python train.py --n_layer=11 --d_model=320 --n_experts=8 --experts_per_token=2 --d_expert=224 --d_shared_expert=0 --activation="swiglu" --moe_layers=[1, 2, 3, 4, 5, 6, 7, 8, 9, 10] --router_score="softmax" --normalize_top_k=false --routed_scale=1.0 --balance_loss=0.00281 --balance_bias=false --router_noise=0.05 --router_cosine_scale=14.0 --init_std_router=0.00733 --lr_router=0.000444 --vocab_size=32768 --norm="rmsnorm" --norm_eps=1e-05 --tie_embeddings="early" --optimizer="muon" --lr=0.00774 --beta1=0.95 --batch_tokens=32768 --seq_len=512 --train_tokens=281400000 --steps=8588 --dataset="wikipedia_en"
Below are experts of layer 5 (counted from 0) of a mixture-of-experts language model. Rows are named router (the router's row for the expert), gate (a neuron's input weights, with its number), up (a neuron's input weights, with its number), down (a neuron's output weights, with its number) and show model dimensions 240-319. Each number is 128 + 24 x the weight over its row's rms, rounded and kept within 0 to 255.
After each expert's rows: "mostly gets" lists some tokens that are sent to it at least half of the time. This comes from a sample of Wikipedia text that the model never trained on.

# expert 5
router [114 124 137 117 135 128 134 177 137 120 156  95 109 128 137 162 141 167 115 150  88 103 116 118 133 118 133 120 131 103 161 172 125 135 142 137 153  93 116 149 139 123 159 135 134 123 147 103 139 153 120 134 151 132 115 118  95 105 146 126  98 146 116 125 187 124 114 155 113 127 149 115 151 166 166 125 113 128 132  51]
gate0 [114 109 154 139 128 114 111 141 107 147 118 161 147 131 142 153 167 111 136  85 172 108 103 114  95 147  91 154  90 141 118 119 135 131 148 101 129 136 109 128 122 141 173  97 131 110 109 114 138 128 149 116  99 141 138 110 133 106 107 128  96 139 131 171 124 158 135 145 158 165 141 106 155 103 129 129 157 148 103  91]
up0 [140  94  88  82 134 135  82 113 136 111 127 136 114 142 128 138 129 109 132 152  99 160 123 105 148 146 139 137 169 138  91 106 140 102 139 111 125 129 124 145 133 140 148  56 181 140 116 152  61  98  98 140 131 151 117 136 166 137 144 117 128 124 144 156 141 149 151 130 163 120 127 156 101 107 119 123  95 161 146 114]
down0 [123 126 144  98 117  96 134 134 139 141 110 107 123 127 132 138 147 127  85 113  97  64 123 101 147 137 115 150 155 136  96 119  86 136 140 129 109 135 119 101 159 128  72 123 160 132 119 138 131 175 130 158 135  89 113 135 125  97 100 136 110 118 114 105 118 129 137 124 134 130 182 137  91 105 131 148 123  86 137 153]
mostly gets: "\n", ".\n\n", ".\n", " \"", "==\n", "==="

# expert 0
router [138 124 112 147 118 136 121  62  92 138 138 149 138 156 118 137 132 154 137  82 162 147 137 160 154 144 117 127 140 116 144 110 154 142 131 133 135 124 124 130 115 113 121 137 108 173 124 134 151 143 152  98 103 101 159 148  78 105 151 139 126  53 128 116 126 206 120 112 119 118 141 127 137 135 140 167 123 104 123  91]
gate0 [111  75 112  99  91 152 118 134 120 113 116 165 112 140 131 136 156 161  77 124 167 114  67 171 165 142 123 108 134 117  99 102 125 123 127 121  86 101 175 106 119 118 109 164 140 155 120  94 127  79 129 144  86 192 106 174  95 112 129 188 142 144 119 148 142 162 130 181 150 111 108 150 107 125  69 174 161 137 133 143]
up0 [ 99 147 125 134  93 177 166 134 119 106 100 137  91 137 143 110 105 139 141 136 115 111 135 152 140  98 110  94 134  91 152 172 159 153 118 130 120 118  99 170 161 141 143 115 100 131 200 144 104 180 124 140 140 104  99 123 134 125  79  97 120 123 131  92 100 144 150 128 108 149 127 113 123  79 135 114 134 115 140 118]
down0 [130 141  92 120 137  94 112 135 140 161 162 178  99 153 113 124 153 124 153 128  95 131 131 132 140 124 134 136 162 145 154 153 110 143 170 150 128 138 149 103  78 130 143 132 144  76 146 131 112 116 122 163 133 114 113 141  92  99 121  78 158 162 122 144 100 102 131 106 112 132 141 131 132 129 147 131 127 128 160 138]
mostly gets: " his", " their", " has", " have", " been", " they"

# expert 4
router [152 136 117 110 138 130 165 113 160  94 146 126  83 124 131  97 156 116 114 158  92 114 127 134 148 136 188 112 128 138 121 127  97 129 136  86 128 103 131 132 152  98 142 114 137 116 109 146 136 146 144 127 119 137 141 138 132 111  87 140 113 143 148 127 152 145 129 121 151 108 117 116 135 147 128 142 119 120 117 138]
gate0 [147 143 129 122 106 125 158 134 143 146 152 126 130 143 146 150 142  94 120 125 100 155 151 174 122 158 118 133 138 150 121 151 148 110 140  92 119 145 132 111 122 143 117 143 130 162 129 118 104  90 128 130 157 160 115 129 170 133 156 127 135 165 104 148 128 151 120 152  96 121 106 105 134 135  88 139 142 130 154 101]
up0 [100 133 115 112 112 111 125 124  96 129 129 105 129 142 110 126 149 136 134  76 115 147 116 155 126 120  92 166 136 157 140  86 120 113 162 122 122 135  97 141 185  99 122 140 121 123 117  92  66 144 123 132  93 129 167 138 123 157 102 120  69 104  84 102 106 126 153 137 107 158 129 108 104 128 150 153 151 105 115 133]
down0 [112 139 106 124 122 178 145 185 117 104 110 136 124 133 157 121 160 137 143  95 114 141 144 148  91 134 108 128 113 155 155 134 136 105 143  95 100  95 111 153  70 146 145 109 134 106 131 143 126  90 107 140 110 151 119 135 133 112  77 127 128  70 101 115 141 137 155 167 142  87 147 143 129 128 140 129 172 127 146 135]
mostly gets: " United", "′", " City", " York", "″W", " tick"

# expert 3
router [121  98 137 105 125 114 105 141 113 101  67 132 163 144 102 123 122 116 136 133 137 103 165 158 132 147 113 108 148 146 110 122 162 145  79 166 151 159 136  77 130 107 143 137 136 103 138 120 116 124 158 131 138 172 124 129 123 126 123 184 181 136 113 133  99 114 131 107  68 135 133 146 108 131 102 146 128 111 111 108]
gate0 [114 121 103  99 150  97 128 155 139 116 118 142 142 102 120 134 158 125 114 124 126 148 174 108 114 109 113 116 137 118  97 131 130 109 120 148 135 173 137 112 142 139 129 140 126  90 112 140 158 126 127 151 133 138 107 159 158 121 138 136  73  96 114 139 102 123 141  86 135 136 125 135 109 122 138 160 112 133 130 106]
up0 [117 121  89 157 116 109 111 116 160  97 129 122  99 119 124  95 128 120 120 124 118 104 113 110 153 135 118 158 113 122 169 154 126 133 104 139  78 117 137 117 150 147 134 169 107  83 142 135  98 121 131 133 152  89 180 127 122 116 165 102 142 149 106 142 109  76  98 155 107 200 112 133 156 106 161 151 163 104 135 144]
down0 [ 91 107 134 116 156 129  82 160 109 126 135  99 161 116 138 138  99 101 125 130 156 139 122 114 147 154 148 149 113 133  91 143  65 148 137 171  98 111 167  97 146 116 105 136 148 148 169 130  99 118 118 122 157 134 128  52 169 163 114 135 170 173 148 170 120 138 145 138 149 184 149 138 156 129 131 126  93 120  92 141]
mostly gets: "=", " David", "born", " William", "″N", " Nancy"

# expert 6
router [122 140 120 117 121 163 163  95 147 158 118 108 123  66 141 111 113  62 147 124 149 159 152 113 119 139 142 120 130 131 152 138  93 120 126 153 109 129  86 152 135 149 143  86 115 134 125 114 122 120 110 155 147 130 134 158 197 165  64 138 133 120 135 105 134 117 136 108 132 140 134 107 114 151 134 146 102 145 152 130]
gate0 [141 160 153 130 104 145 200 142 124 134 139  78 114 129 141 115 157 153 115 150 128 121 149 118  88 135 155 148 158 129 186  96 129 160  86 143 100 126  80 141 164 135 138 155 144 123 112 121 141 128 129 129 165 151 118 106 132 127  84 103 102 129 128 102 148 100 154  87 121 110 145 124 119  88 128 135 170 146 110 112]
up0 [127 130 114 165 120 148 136 147 119 162 136 114 139 101 157 156 138 134 159 128 162 140 199 117 144 136 184  91 131 125 133  76 152 128 122 124 115 133  96 163  85  94 101 107  96 116 158 121 127 120 163 113 141 127  90 125 172 109 148 131 122 131 111 138 124  93  87 117 172  98 147 122 103 146 138 131 109 117 101 115]
down0 [106 159 112 166 128  90 121  92  99 164 169 152  74 107 152 195 159 111 103 155 135 156 150 152 127 102 147 159 114 126 115 101 132 134 114 106 119  96 124 108 113 136 130 102 117 141 124 165 140 124 133 115 126 152 107 146 130 142 133 128 129 116 124 127 105  99 162 122 120  84 120 124  97 109 155 140 174 143 104  98]
mostly gets: "′", "°", " MPC", " −", " Succeeded", " Coordinates"

# expert 7
router [120 143 138 177 109 126 107 200  98 188 143 149 131 138 132 115 144 172 112 126 123 145  92 115 131 106 130 177 102 115 107 132 147 117 170 112 103 116 146 103 132 155  95 127 124 150 130 149 124  84  84 130 108  87 102 103 160 109 145  90 111 162 133 127 112 106 117 137 117 130 133 159 153 103 143  82 152 134 122 163]
gate0 [146 172  99 133 113 121 115 128 100 153 131 121 158 125 115 162 115 147 105 156  93 113 131 137 109 135 125 129 120 145 101 117 108 130 130  77 131 156 130 128 180 131 106  81 108 118 117 166 128 165 111 105 174 136 147 104 113  94 131 106 145 183 180 127 130 134 110 144 109 140 150 135 179 193 139 133 125 129 126 133]
up0 [101 165  93 137 205  85 141 132 163 169 132 142 119 114 130 171 147 116  98 162 121 179 115 139 135 169 134 138 121 125 127  92 142 157 146 137 127 113 116 123 159 112 141 149 129 133 117 119 130 163 129 120 137 170 133 123 128 166 116 105  94 127 130 121  91 143  71 169 155 124 168 163 131 144  99 135 162 127  88 133]
down0 [137 178  81 151 130 127 130 153  97  94 171 138  93 114 162 124 146 133 135  90 151 118  87 123 166 112 143 100 145 130 100 133 170 140 121 192 137 111 171 152 137 171 144 142 148 122 126 133  96 115 108 143 119 164 106 115 144 140 101 168 179 160  89  80 101  98  93 101 128  78 141 121 123  99 125 132 127 111 107 102]
mostly gets: " have", " been", " would", " used", " him", " well"

# expert 2
router [168 103 135 112 135  96 114 115 160 114 140 150 139 151 149 120 128  92 134 121 130 124 124 107  95 108  88 134 120 144  84 110 117 116 144 142  94 160 126 154 100 153 114 144 102 115 138 137 108 127 149 119 126  87 112 113 130 134 145  83 159 134 130 159 109 120 148 119 177 136 130 136 101 100  96 124 148 150 120 183]
gate0 [132 132 141 161 142 137 158  31 107 103 127  92 128 152 155 106 174 105 101 126 157 139 132 100 166  99 103 176 157 153 130 120 132 132 133 132 111 132 103 122 141 102 145 125 155  92 103 139  97 132 140 131 143 156 139 107 151  72 174 150 114  99 124 112 131 134 175  91 108 135 114  97 125 153 124 129 133 116 129  91]
up0 [133 127 142 128 149 121 128 102 120  99 106 121 124 150 112 135 128 132  74 105 115 140 116 157 153 105 124 126 178 153 152 131 119 136 108 115 152 109  87 155 153 159 111 105 156 127 177 103 104 129 147 143 121 209 108 143 146 145 125 125 163 160 151 171 171 135 111 146 106 136 126 153  76  96 124 171 115  78 136 146]
down0 [130 162  89 106 119 176 150  88 148 159 142 190 118 118 152 135 135 139 129  85 156 140 120 166 159 140 161 141 121 148 110 145 106 131 159 146 127 113 156 138 149 152 114 120 147 134  95 126 115 173 174 127 119 123 124 101 111 166 130 173  84 149 139 117 120 149 165 112 123 121  78 130 119 138 115 167 111 108 128 126]
mostly gets: " and", " but", " after", " during", " or", " while"

# expert 1
router [103 162 113 121 149 112 135  87 120 121 105  99 120 113 112 148  75 107 110 114 139 143 145 131 112 142 121 116 129 130 148 109 116 124  93 107 140 156 149 144 126 110 107 139 164 108 115 129 129 165 111 109 128 169 133 126 135 195 126 115 114 104 147 113 121 128 135 155 140 118  86 116 139  89 122 119 122 139 148 169]
gate0 [131 101 136 136 142 149  85 153 175 123 145  81 165 129 121 118 117 108 125  93 126 155 118 155 138 149 120 103 158 134 156 122  86 127  81 150 180 116 121 143  80 122 113 102 141 115 170 102 181 122 125 119 112 135  94 126  97 117 119 119 139 107 176 130 117 215 171 131 138 116  98  85 101 107 113 142 107 143 135 160]
up0 [ 89 135  84 146 138 156  87 170  71 104 106 145 162  79 135 127 145 119 133 122 138 112 108 125 133 106 130  93 125 112 107 138 127 112 130 103 168 137 153 148 116 112  97  90 161 134 161 148 106 108 113 161 109 123 103 184  89 114  93 131 134 145 131 129 108 102 139 115  77 150 149 145 125 134  83 126 101 154 145 144]
down0 [158 133 133  99 130 109 107  97 132 137 143 104 136  90 105 121 120 150 117 131 168 116 144 153 170 136  99 101 103 128 160 149 128 103 125 138 130 134  88 114 125 110 119 137 150 143 157 133 132 115 134 111 155 137 105 146 109 167 144 166 119 129 105 139 205  93 107 116  97 132 130 158 112 157 115 180 151 131 138  96]
mostly gets: " Best", " Cup", " Preceded", " Born", " Succeeded", " Genus"